Weights of a small mixture-of-experts language model, trained from scratch on English Wikipedia.
Size: 14 layers, width 160, vocabulary 14636, 26M parameters.
Below are experts of layer 3 (counted from 0) of a mixture-of-experts language model. Rows are named router (the router's row for the expert), gate (a neuron's input weights, with its number), up (a neuron's input weights, with its number) and show model dimensions 0-159. Each number is 500 + 40 x the weight over its row's rms, rounded and kept within 0 to 999. Numbers have three digits each.
After each expert's rows: a language model's description of what the expert responds to; "mostly gets" lists some tokens that are sent to it at least half of the time. This comes from a sample of Wikipedia text that the model never trained on.

# expert 31
router:571482477550458495361469507501564503498453493566508407496446551528462452472514517488564473530480489481459477548465518550434517468495547517510514470404542486483563407490534513499463470558535451510475454548470441453545504520542566543517430508515571496473491524502471455515522511484526434576507546490520489583539569581475499490518538507488479503575557520533486480485469530507488475492546478516533454438515497477535458508466546479482519477448488468509527467506573506502583531551468426
gate0:572569498422527504578575482475501465498529522502464503366476441597473504482495504536504590589478534476521535508511485581505497495513565501512518527479514427491560575444509464537516493460496481544501493471541506501504508438581525565486537491478522486457515531500502540499522527462490515471451522468497473522501642546527496493496532455398466489477500499487510551507474514520499494502542494472570513482452458456426572492541482441465488492430486534468474510552472516397488496506498489
up0:530525489549479485557529493484461507475530510519416476368489436499500513469497482507539490543427515490492494505500502504479513506529545521512510500409608463515575562527587498526496515498500409509457496417518494597531508500498512506501480532504452470441515500503508536524620500506540422489469499499488502557500558522495509529441500421415504489510492485507510585496510532491503446524528486504493431473511517444487520503541509571512472487489517489498427494390507442392455452492555499
gate1:485488556508492491506510507505542529549495531514447538413551483506553520482579535445523511584514479508476444467495505419508504527461480398489516504401477493506460554616475502587513520512492506543486469489498501520521473532549496535503491507500471547523438571519432485498496458473533496511521487408447497450501506526637488491576511486485439521490555431526496489500585451497515505499541494410461516431494384495495529448549502472505488470482498442500484470521444515488509507424501491
up1:483501541619514587487499530443458483500499464511527492564508505457514487526391499584480495446494543497511494550504470491452473491561524576564491505523505509520510468438541570506461436540514500499571572501492481497446501501525501481490430437501567494536531444478565568495494555577390492515530491531452470573490508498500477547496597508471511459450492503475508568536436532501507457492443507567479475540462514518501519594431584513497475515484474543500575514483508508491493533526496515
What it handles: List dashes and labels. Line-initial dashes of infobox and list lines, table pipes, and field labels like Years, Species, Released, Date.
mostly gets: "-", " Species", " Succeeded", " Years", " Released", " Phylum"

# expert 38
router:484516502512456473468506504537500476520456551402537512532497477487475486575471494508479488524489499551515547488487534538524460505504512523609487460426569534468482461545461510515451417467451435491481447522570444505543493552548477442468457502513525497487447480515456597555523485550534518486449498453517510536542523493482484507488565546557519529555532537501443438448484490499448499438508464603474503552414489513482491484495507456506533474517563506422511525509473394620509471539452544
gate0:451528494446535463487560516499520499490499518498482590517596500571467486434489482486493432466420518525420455541469565480495455461539460478511576538501489541544456503457510500515507499466570474592510525513535492515519514536584531480471491554534486521526503485464484516501516494483501477494485497500482567520415398499581499588469487535563362491492448455498547545508525476529557482539540549537528409504488476516567488453547496508511502487502500455510420577536491498537550482485473492
up0:498538552474476499509505494500500522500504470508501490497518507506485485538500501477478467456452470510509479481489534499491498495504406540508531383500539499503376471498494504496495385445508503506485519536511478480499498493393556498532470503567494398442577519531478484505579526514500511500505458492502514474441490453513488541474520509527480501517593410540526476520571437534532489522449498520494383484503471497481507451466495549498617365500532543600466500543498481495563536467530502
gate1:501496504535457448499487412502474529474512500561424510498588479540480401489582582514441495501440530522537471476517463488517421495469519499575495471494473454430460485507450543489495513516497500441483558500537499475499370480472494498503514470445393497483525559488477543492459490501496439499412500417533499495515465497510443480522501534500492508550572492557464422567581466534510516488467465483395508578484470550490570475490547489518484525500514549503506574518497516515507512471509541
up1:526496526548420409468460449507515545474514471495523511501538460507498473499530531485427496524451506533535487475508444501511486491498510523499509501419536484464433476517497578497487523495481444488490537512518500513491458531469500471480435495461460478488527523499469529489480510514502381508389524444564523540461517486583468458581530530522501544579484484520471466556579453501545497517485502485431501553479508511539575489500588415518492499487540583505491581519492461675506479503488504
What it handles: Table pipes, sport names. Pipe separators in tables and lists, slashes, and capitalized event words like Super, Women's, Football, Athletics, plus prefix pre.
mostly gets: " Super", " pre", "|", " Women's", " Football", " @"

# expert 0
router:514525511453553523495520425466485559558522462495439527468490511537511488581511557477469474522519445476569509500475546513494508529443504501604431423442484499504519520443460503479496460486549521504457506475418463546480494500499490494565462507483449392526550516496508456483451520530506527514486556513478455452523478460548444500520558520514513497522477509518458642602494457420514483542493505557461590463456475482498426483532565472517497486499448527543441548516543544543504475509562536
gate0:461506506500495549458485409534503493562466567533487499365445516512407500511485465528621524501501493508382507491468478497503439486418500452502498497529531566494503536529499498502492500498542474487492474477449493525427479558538545529486497519502517485497540546499501533444481532458491433537505479520495539505517522485519589606447556581469431581519492486472409539469480543504511470497515492469535447475491507501460543463528518502496404556494498595530522511514498461526561478525478499
up0:477479506505489511464490518503503539537525561510535492495508501554345519486518481506454534450513550533493445444466510484525503488483384483512481520493509474459462520484523485480535438555503477521402500557432552501467507611476495493475473544489548514532493565517482504532499519490500481507463490518480458427509451497506593511452468586584495564507469624508494484482470513485543472478514510516508381484484438501592600522513481494510539525512485524545452521502482432520561487515502519
gate1:525528497502498494433598483447432499446479563506507511426498530473517511456483524504488524519524595496499576502490494475501518459481484571398548570523453431455535510502419490484575449480506490500458546524549476514497452523499523524578426482541489488492498505475542468458499557495480528500559471519512536556480507548464498567525469486609522573501486484510507611513485497512438500457615481528496487548466501452517470474473490541445467499519501487564542489476429427509483496545426519
up1:477555553455544515601491515533507473512507471508464508425513559526499519497496465503566524501461463578499456541534496491531484546501543453610513470473499531467428464494500451518536506500523507458482504501476496479517490539400500564442502491464594485479553485566391472397543577511436460384511531507507498510543470510491538493515457528495539552525481504494492540501500513521510521525460511371535496472483486527486621500523494418506508520503468483495530504512530550498520482511577515
What it handles: Sentence-ending periods. Full stops closing sentences or abbreviations, including )., ". and ; plus connectives like as, with, because, e.g. "season.", "Mrs.".
mostly gets: ".", " as", " with", ").", "\".", ".\""

# expert 11
router:486521492509570490503577496489471526517516484487497541482541469502492456462524435469514526483445489535518535541526487490446539497451472523464522558495513545575485568439484526485518602538560480528447520462524459506500498485512497421548614522402599488466465479490479485531503602524498546488501403502467515568475443520492497526511440488478592548563469483482555588468543506557489502523469549503489541488532517475580477506462530496494494479520490537468446434436501474477424479554535545
gate0:492521508557507413483506495500523509496479506445466553605562494563393523480513516494500512551490496500482557484496505499512502488490502404467432504495505516501483505430500508502497492501513525603423472467532533500488523504475505498507478533527382467491558500495432497498480578493503462446551512483518492482466411591498420479497438483411478488511438512516549493501441481439509598442465492539518571524488472511599585487501504517527590495458538507528490443503521438471482503523501501
up0:533482450528424463526521491486499477519492528509403525495500519530510560478502435392538475586448557519511501501497439500534502498489501399503484500497498536503503543473493417522449482503515501498488502466515491444510563500440539497455500493487494509498477466471437519585506555525490501449502503499499406481486637626577514548460469524456541494468517515470541466513508461491479521493530540466570501503550492536506526494458400489563441478498552482506560423454530499433500500452440510
gate1:531463497486566463598484479448538495469486530493471501531500496555512509480541552533498482441498494493510473475509505583549494537456502495516501505503539539515491514393498444497520554563516506516499445548562473474479527548530609581531422437501443467508593532495506517525518526498509450555560491599512491535511512642556394523460488541482506532475460545524501548542499532527476588504477566484506487493513443464514486506510494527491506480442498551519507455485493472497532576585480496
up1:509529558536395526556417434509516475504421574536496490510492427522486510462529501512519469417510526570492502497455498446498498464484493491499500501521514556525528481509496505509449500532478474507521496532511477511501483510450493425460532481488550442554596503459481575608535471462507507500508509503455505489481547499501438567517549502481489563501516499431530512526520518499476411411501557500475427511555508481575505411505470393530535477573566505485486536474498509570542476496415557
What it handles: Single letters in names. Single-letter pieces, often capitals starting names or initials after pipes, commas or quotes, such as D, R, H, n, g.
mostly gets: "n", "g", " D", " n", " R", "v"

# expert 4
router:480503478496538497569525498470445451494492496477458527531534535536500476463461479455445474552557518539445488475468580463494484465539552420473495499451490498514404544428549484541455516490535493545461563525475441483490530494426492494507519606509476521477530558474465543555521482441476560534505484558474547541550405540485499498506525478505548440456492442468442481540538509542494556467520500596467508484491426438517464461474351502519496563521501493510490459485549553517452524524506475
gate0:515527468502500463488512499445463481537533523493485565556508642407497468534496504496524584543536516487505495477551518496493493488555502592494549440492450531467496491525597501469482572495507499490450500470484531554604596462463547484490480513506551501514460486542490480528510502569507503478457496413507468515470526492513503483459500508463481509501428526544567472525468548577539525467496519476500499537477504521448550564574501616515454526497476563536571452504513532474464484572570463
up0:487498490497544470476406516508539508496428506527500450472499473495508422534470433503557436445508435519504530520378488543469469482410491484508479488488496505541593484490415483559522527497491564423517548499494538394397455561581505542480503536494416482496572499525505516461495475504552447490495581553586502504498563503476528495528473494502478477475492493452489498510505545428532462488497497538497457523509517563495393507556415480487496540467486472512498556516533514508529499500500509
gate1:569505563491491489501476510488485530500500477479478501484478482482497516515466610577512568650467522475517478532528570515553495498519529431510455554577500474509492496540472483455432448480575595546525487461566498514400519423488486489467466569489493542551581533546501429478456500500585528508459554529442517520507532528517474498496522517424498603513539494438479504523516482525500501508513493540527539571427516503501521491527519507569488486503581533523478498500505476513502458541497446
up1:498488438445544455487504449538505503493497496500500522467527576531483526501509526534518576522524505527499420423434468553548480506394520463475471479545566443517433496531480577426596536502564509538505511509489500481484558476445503531537454524538512555456533492604509489515497475500547480506535545467509459497599567521468451509537515536444517556486516474470481490483449499550491501521497507570506546478488483500401506490523518605596487522511483527452445570477521578473476509508504457
What it handles: Numbers in tables. Two-digit numbers and numeric pieces inside pipe-delimited stat tables and percentages, e.g. 53, 220, 0.01; also C/c fragments.
mostly gets: "19", "18", "24", "21", "28", "17"

# expert 14
router:486507534485512527444432516463568439425529498508449493552456450451511438412538492498494511489507575514493475551507515498487438495527392540497498522523438499471547504516498497533587417531479501457538464504526536514531536448529525516393471490462509519478511493535512500518472449582513481435510495475469482483504539526519523483540491458526440484490477511522422468519428489550463515603445444530528552479558467520510532466497528521589485523484559518484444562446377521524460550476486475
gate0:578502478554581500435492501544521489456494502496454512556465486525450542489394484493504530470469588461491517481494454458497585498471482502443373494515511459519521463530500498544500475494507411415557470441493479461458482479542501523501429523445524538567474517474436487534511472510498546475449423496511500497507518498568500501504531413493522505532462494437508529388387553483501465522521485482499552399550469521534517559435481503515500542449535483476522502499543509485506494532471536
up0:478466511550526492381492498492487503517561426512464517503488500518497502506578449527529397499502512500415468487409510552549468500485506476505502488509513497408506560497523460503532521495495469436546512500493460524515566513492579516423532432519492517504507507517436503432541568535466490547495452505501509605541492502414414533491512503463479439501484478452601486484467567488407481533474502504558507404501469519428506522500485462496488503531535453452500516496540550465490529586469508
gate1:501527526465478534515430509619502526482496513510506520439451597499493552500494492458531464504494390499519515441514539502470508499377507489515497498541543518500470486495500557436496509512521475495486445524537546489512441522504475474489501503482486499407511569471474545433516505500494463496583511392528496498519502536550477402497425523578506425494457498485487460544470488444493527504487513503425433485504463482479514493510603407508419444536553515478492495575457548518496517553503482
up1:513543526504456509503514503534511519488498502500473513479462505472498491529536556465528450519498437489506505452502544461452508513445504465515421465503453513445476454537553535383502482508575498536378429499502529530504410583499463409488497527493499501477513507463481519488510446403501503490528570499480455532506489521561483429466499488580454425505465550568496535511515476472532541507500540486423543565489493500494504494396555484556423499543486473499549507531521589489504509570580551
What it handles: Definite article. The word the after prepositions such as of, in, to, plus other determiners (their, its, any, these) and located.
mostly gets: " the", " any", " their", " located", "-t", " these"

# expert 26
router:471501558471590486538542467485574518515539496533578554473520537541546507436482517517507506477528599568528510532496525503497550486508547523514519423539484481535454500594547517470532495549517480559417529453507509431523510530539543555535444518500488558496544517504453460556513464473484427562473561499517500546584465597498505576476527455512480400496457496530471439510517484518466497517556446527436551456488471476471510540442510560522474525440446546513566547530499507450506504493520486
gate0:489524562494495439462422570479444499495514493441505535504355545506499487500473505467520494442503541495513509500486508498384517507483563565505503563488441366532509460512510497514506446499493490491486525508488485513504538431515488473466491470559456513472478479472567545505479491521522500475461496456546367472538523570553552469481510554495422438532510524469543464503545485501515499500490534500508566491484507487461500455459424557500519507506501406472496402438483509467429497502461553
up0:516494459462574450501552464489467569484498500515484572421502516505543497540533461469475504570495504508499526534557468491489524600415455494491524497511485508511521484479508493511495492561502502494505463512513503500593555493482500536554518505558506538539426496481454587514501398497475599542485483490468443468488456537511493479457578516462485523501487518464558524521509560454410577586504561458488486437513510508550538495449490491498443523453540520375541517533465580491453430512537489
gate1:515508458516502532500504496511476450469556479499469558396507472544533520500517473549500514453500443481495498491435481480460520499545483617502436480496499452475493513511491503495510505455509459489452503459502501533420496557430501577542519527496575499538526518469451475523500518455590492537527533480516458460509415501577466561496574529500461493511500412461475527552461432504502635564469499466503491510520504401492524572525514503582525505423484506506442499444528454495586514486509432
up1:551587460514536500506497526499481499527530528475486498527440512462547497466495484494452506458434490521367507534486506463519510433477545499480549495548494493472497458442587491496540497444488518510574500599582467500525625543534454519475479483502495539471420501506567490506511487477413500537539508537543529596528472392424487492467480558497507476557495516511515523495429491532535585536501499480446495474503512562536465502457545444521508479470487400508524455500497506523499500484574495
What it handles: Year first digits. First three digits of years such as 198, 200, 176 in dates, date ranges and citations, plus some name-final pieces.
mostly gets: "198", "195", "193", "190", "189", "191"